Below are experts of layer 6 (counted from 0) of a mixture-of-experts language model. Rows are named router (the router's row for the expert), gate (a neuron's input weights, with its number), up (a neuron's input weights, with its number), down (a neuron's output weights, with its number) and show model dimensions 96-143. Each number is 128 + 32 x the weight over its row's rms, rounded and kept within 0 to 255.
After each expert's rows: "gets" lists some tokens that make up at least twice as much of what it gets as of all text. This comes from a sample of Wikipedia text that the model never trained on. Tokens count by the router's weight.

# expert 97
router [163  95 201 176 118 128 111  99 163 182  83 125 181 158 201 128  87  87 130  78 122 106  76 126  84 136 120 150 143  79 100 149 139 133 109 173 114 162 142 145 178 183 133 161 161 128 152 137]
gate0 [ 38 147 164 145 134 117 160 169 148 137 111 147 162 223 110 208 164 140 101  93 169  99  57 165 145 124 150 138 142 157  82 170 123 137 165 130 108 166 107 128  96  69 136 113 150 173 161 112]
up0 [152 105 101 111 159 116 105 108 116 135  71 152 130 136 114 156  92 103 141 112  97 143 113 153 116 147  45 128 130 110  97 126  86 108  82 168 133  85 164  84 127 128 133  89 158 171 139  57]
down0 [138  95 106 117 178 170 137  62 118 138 120 152 189 190 160 159  63  84  94 112 109 151 160  98 132 119 114 176 119 109 141 139 111 115 182 158 115 105 141  99  97 168 122 104 119 146  98 136]
gate1 [108  95 121 136 139 127  90 112 142 100 105 163  97 130 128 118  74 131 103 115 152 151 126 180 147 147 127 112 134 179  90 117  93  88  94 121  49  56 111 136 163 166 122 128 107 151 148 110]
up1 [ 58 121 127 142 121 124 208 150 105 149  84 116 191 114 163 137 149 149  98 170  88 116 115  98 122  75 176 119  93 166 133  48 139 115 211  70 133 147 190 142 125 191 164  79 133 162 188 125]
down1 [183 105  78 162 173 198 108 158 159  76 136 186 166 124 131 137 188 116  76 104 141 139 167 140 124 137 169 144  91 163 172 196 142 102  94  77 116  97 103 128  71 145 146 156  99  66 135 131]
gate2 [124  99  84 166 134  58 131 140 122 104 121 170 167 124 198 133 109  58 141 106  94 134 125 142 110 111 126 123 169 138  29 166 121 162 101 175  61 164 124 132 139  95 146 144 109 118 109 108]
up2 [142 159  95 103 115 185 135 144  71 128 147 143 118  99 132  68  89 161 149  54 150 142  84 176 164  99 199 146 163 147  71 115 133 169 126 137 104 156 157 123 142 117 110 188  58 153 156 137]
down2 [124 102 141 167 121  86  59 134 118 163 161  93 179  85 124 197  89 100 151 119 153 133 108 100 168 128  93 126 129 153 140 160 106 120 122 123  74 170  75 158 155  84 126 147 140 161 135 139]
gets: ":", " –", " is", " -", ";", "s:"

# expert 147
router [122 140 154 127 121  82 129  84 105 144 121 189 138 183 201 128 127 172 139 113 159 138 103 162 130 152 106  90  94 131  63 110 108 165 106 134 189  66 101 124  77 133  97 122 111 106 102  97]
gate0 [126  99 126 107 149 157 114 155 146 108 153 105 123 122  99 166 133 114 144 120 107 153 141 147  57 131 132 223 149 139  83 119 164  69 168 131  90  86 133  90 102 159 127  80 177 139  88 110]
up0 [118 157 145 151 179 105  82 131 158 136 127 146 197 147 150 131  91 111 108 195 109 135 134 148 100 143 153 155 119 131 109 187 150 107 187 137 120  57 128  98  89 124 163 138 124  93  82 102]
down0 [146 147  95 144 137  67 120 109  95 128 118  66 136 147 123 111 157 145 102 163 134 137  89 174 147 126 120  82 108  94 123 119 138 135 105 134 150 165 143 151 174 148 127 162 121 124  98 108]
gate1 [ 71 110 100  65 134  95  87 109 118 157 160  67 128 137 117 128 109  48 171 125 141 113 110 175 152 168 199 123  82 100 129  87 122 109 154 127  93 113 102 133 112 147 150 110 169 164 111 128]
up1 [ 98  81  96 147 110 194 112 162 154  98 113 163  91 126  91 142  74 149  75 144 147 160 135 111  89  67  70 139 115 135 148 131 148 107 140 169 117 169 197 129 119 109 111 127 131 137 113 143]
down1 [149 112 114 122 141 120 101 111 129 152  94 144 162 207 109 156 122 118 126 171 123 184 109  72 147 172 118 169 112 159  83  95 112  81 109 174 141 118 126 137 140 132 121 155 142  86 185 120]
gate2 [103 181 208  75  95 118 176 137 145 142 147  91 142 119 163 142 114 118 136 150 153 169 123 140 123  97 122 104  45 177 109 204 136 109  89 148 132 123  75 145 120 143 141 192 123 129  90 121]
up2 [ 89 125 107  87 142 107 118 119 140  51 156 138 151  87 178 143 111 157 134 103 123  88 149 168 181  70 130 139 155 138 111 161 186  89 130 145  73  79 153 141 114 118 146 155 179  90 111  88]
down2 [148 113 140  94 126 108 122 213 120 128 125  54 127  91 146 121 153 109 126 235 110 120 100 148 115 135 159 134  75 132 120 164 129 113  98 221 146 140 132 100  90 154 149 143  35 146 175 119]
gets: " of", " in", " for", " on", " at", " from"

# expert 29
router [166 162 167  50  85 130 154 138 117  97 178 123  71 106 141  92 119 153 206 112 100 165 117 171 115 116 121  65 122  83  53  90 121  96 102 124 149 160 137 135 152 146 147 122 118 118 123  62]
gate0 [123 134 114 146 166 152  84 144 141 132  98 136 147 123 140  48 126 104 153 132 100 114 116 149 134 161 147  68 138 116 127 113 112 143 154 143  78 170 129 136 162 107 128 134 121 121 139 154]
up0 [113 141 129  81 135 137 149 118 112 140 165 122 182 135 116 130 118 125 151 152 144 164  85  90  86  95 149 136 184 174 145 119 100 163 138 138  75  92 111  53 123 143 161 150 137 115 135 121]
down0 [105 224 152 138 102 115 134 144 167  97 177 158 119 121 195 129 131  96 144 160  99  92  64 152 136 100 154  66 142 125 119 126 100 170  76 112 146  73 126 124 139 190 136 126 120 131 134 122]
gate1 [106 146 126 124 140 112 126 154  96  82  86 161  83  98 132 110 177 161 170 151 142 148  88 133  76 105 142  87 135 179 103 103  77 102 161 144  91  97  89 185 194 134 122 134 129 126 126  88]
up1 [155  95  88 104 119 135 137 168 116 160 139 215 150 117 158 138 110 155 101 143 101 113 116 144 140 176 110  49 141 136 143 190 141  96 108 148 106  97 102 135 174 133 116 122 123 111  87 122]
down1 [131 178 120 130  94  95 129 154  88  46 120  67 123 187 161 205 111 141 104 181 121 100 153 147 153 137 140 196  67 119 213 130 139 153 127  93 197 114  78 158 176  59 102 127 121 180 158 162]
gate2 [117 147  94  68 130 113 152 129 139 143 129 150 106 107 129 122 134 148 157 143 152 104 120 117  97 112 178  66 135 134  82 131 102  93  82  97 134 123 129 125 147 111 112  95 146 112 207 139]
up2 [193 137 148 102 160 114  98 171 105 108 131  85 145 173 134  87  71 114  65  66 129 149  94 160 125 150 112 173 145 181  93 109 116 129 149 157 126 118 114 118  81 149 132 136 114 117 142 126]
down2 [142  97 107  98 140 152 148 117 114  96 109  77 132 137 137  79  72 102 103 102 142 133 147 124  97 152  74 139 111 151  94 103 131 138 158 126 133 116 102 114  91 130  84 166 169  38 174 118]
gets: " of", " in", " the", " for", " an", " to"

# expert 114
router [172 130 101  85 171 104 151 154 147 176 182  98 138  84  84 145  78  94 148 114  95 112 134 141 137 150  68 173 122  97 214  76 167  93 127  97 140 103 147 152 163 136 134 179 153 174 162 170]
gate0 [132 109 156 140 167 140 156 154 123 188 108 105 119  71 140 144  79 142 137 125 122 108 138 142 180 174  80 165 209 127 100 148 131  96 116 194 162 116 121 126 123 125 136 115 147 168 160 185]
up0 [136 116  89  96  79 139 137 102 153 142 140  96 128 116 139 154 104 142 166 142  70 126  74  75 126 207 124  87  79 122 120 142  86 120 170 128 114  67 118 136 135  96 126 123 174 156 177 116]
down0 [114 142 174 107 142 208 134 125 126  82 104 206 153 158 135  84 106  69 141 119 136 134 172 118 116 142  94 198 170 126 109 142 122 119 147 109 101 178 114 134 149 181 138 103 130 114 107 173]
gate1 [125  45 103 107 177  88 157 106 155  96  78 156  93  78 131 108  76 107 103 113 135 132 148 142 146 133 152 149 145 125 190 158 148 125 113 180 110 101 115  94 150 117 111 131 116 144 159 143]
up1 [113 107 162  83 129 130  48 118  57 191 100 110 145 110 114 154 105 132  90 133 160  85 130 155 127 124 171 104 145 137 118 146 150 135 128 116 153 123 139 135 161 168 173  74  81 137 153 117]
down1 [102 100 124 133  88 147 114 154 118 109 141 111 119 134 140 126 170 152 171 154  85 123 125 152 139 135 139 110 167 212 131 167 165  94 137 133 143 135 219 159 118 115 124 131 146 150 133  59]
gate2 [ 80 130  95 137 128 127 117 101 133 145 170  74 155  78 106 142 154 110 200 108  92  77  86 145 170 152 115  99 152 104 180 103  96 172 107  94 135 103 139 127 130  60 106  97 152 125 122 154]
up2 [115 141 169 106 152  72 133  92  87  97 137 104 112 142 224 128 118  95 141 153 163 105 147 128 138 150 143 115 166 178 125 124 136 165 112 111  85  91  91 176 152 117 131 146  98  88 124 104]
down2 [ 31 165 100 124 155 148 112 138  84 135 135 113 186  91 115 107 152 169 136 111 144 113  82 171 158 144  54 136 124 143 126 145 105  97 125 109 116 119 128 119 127  98 138 130 127 119  95  72]
gets: " E", " I", " Z", " K", " V", " U"

# expert 3
router [125 152  76  82 114 159 150 118 109 154  96  81 111 158 106 105 170 127  82 113 121 116 148 145 116 169  98 164 156 117 134 128 121 108 139  91 125 131 178 177 132 138 159 131 210 178 149 117]
gate0 [ 94  70  85  73 118  99 149 143 188 143 152 109 136 153 121 155 186  89 136 116 149 155 113  81 145 143 132 188 125  87 133 150 127 127 105 106 201 106 135 147 169 117 197 133 100 167 211 159]
up0 [109 104  90 133 138 191 133 143 115 106 153 147  80 130 128 131 136 137 148 106 107 136 139 211 125 111 154  99  76 135 167 207 183 125 130 136 143 108 144  55 154  98  41 135  89  65  86  80]
down0 [183 162 174  95 120 119  89  77 176 165 172 149 114 129 109 181 108 108 110 150 143 118 169 181  99  99 117 150  63 109 114 153 148 146 197 143 150 111 126 124 116 172  93 118 132  94  95 117]
gate1 [ 99 106  82 120  97 164 164  92 136 146 154 100 157 140 105 148  76 113 116 145 127 140 102 128 106 178 149 135 113 133  89 168 217 109 120 115 126  22 125 144  88 150  89 124 116 131 113 136]
up1 [164 142 176 123 127 141  75 132 151 109 170 159 115 162 115 121 136 185  83 123 141  48  87 171 106  92 152  74  89 159  93 102 167 113 124 134 123 114 169 105 112 146 151 117  64 165 144 116]
down1 [118 103 135 128 129  63 161  93 100 111 160 112 124 121 144 152 161  96  81 102 117 126 153 134 179 133 126 125 164 138 127  71 117 143  68 145 143 120 157 104 127  88 132 191 122 146 132  87]
gate2 [119  94  62 179 108 124 117  69 147  53 139  92  87 116 185 106 128  88 118 114 126 152 121 132 170  77 151 191 102 129  92 134 137 127 148  96 106  74 125 149 171 113 132 128 177 144 145 137]
up2 [160 115  53 122 106 131 163  87  86  86  88 159 160 138 154 145 170 174  91 147 164 177  74 106  97 117 102 125  71 178  35 156  78 163  55 122 133 180  92 113 136 127  92 121 103  97 165 140]
down2 [178 173 117 130 111 121 152 106 107 101 158 161 144 173 124 153  91 164 137 117 135 143 137 109 137 166 131 140 171 104  72 242 111 119 100 138 152 147 120 167 151 108 146 160 133 120 109 195]
gets: " V", "og", " G", " K", " S", " H"

# expert 21
router [155 133 123  99 115 109 188 163 142 160 161 135 116 120 110 158  81 102 113 161 157 100 169 169 200 174 110 159 143  96 167 129 140 131 132  96 162  62 135 131 134 140 109 184 170 154 124 154]
gate0 [121 129 120 140 137 141  83 148 120 166  81 107  80 127 140 129  74 146 144 153 135 143 128  96 133 130 151 100 143 158 108 121  98  28 108 126 116 162 133  97 147 122 142 138  74  96 114  81]
up0 [155 118 129 158 200 123 153 145 166 168 134 134  78 127 137 100  88 143 110 158 122  85 132 152 101  86 141 128 202 159 125 104 129 136  57 175 101 145 112 147  98 138 101 138 105 140 111 155]
down0 [113 123  68 105 151  95 124 198 165  64 109 108  99 112  86  66 158 118 168 162 164 125 171 168 121 112 152 124  49 145 154 170 156  98 103 137 197 147  90  95 177 124 115 161  32 147 119 158]
gate1 [ 92 161 113 205 106 109 157  96 164 154 128  66 176 125 176 128  85 103 113 161  80 183 173  43 119 130 134 130 139 134 144 130 128 139 138 150 141 123 114  90 162 161 167 102 122  96 146 141]
up1 [131 129 129 204  93 184 131 130 179 105 113 112  96 156  95  89 108 157 160 139 176 126 151 167 121  86 136 122 127 105  98  99  95 106 161 146 106 191 133 140  69 110 113 195  71  75 147 133]
down1 [161  83 183 153 128 116  87  92  97 109 134 168 128 135  97 129  76 101 165 159 101 114 145 133  87 217 123 152 121 100 145 145 122 165 124 164 121 186 169 101  81 153 142 141 125 125 126 158]
gate2 [ 59 130 135 187 171 148 100 102 143 110  71 144 211 116 114 114 140 140 118 150 132 117 136 147 155  44 128 142  79 147  54 118 108 125 162 150 107 138 191 131  52 139 149 121 154 113 150 109]
up2 [159 151 164 110  73 110 137 150 112  84 121 118 126 154  69 184  82 112 150 138 158 192 126  52  88 165 135 155 117 136 172 128 122 134 105 135 132 113  21  90 119 176  90 123 136 129 156 146]
down2 [200  57 101 104 122 187 155 107  89  87 109 127 117 142 159  98 151 136 107 174 141 111 129 144 130  98 144 161  72 122 152  80 153 134 114  86  55  97  77 130 111 145 109 158  50 157 129 130]
gets: " N", " S", " K", " T", " P", " D"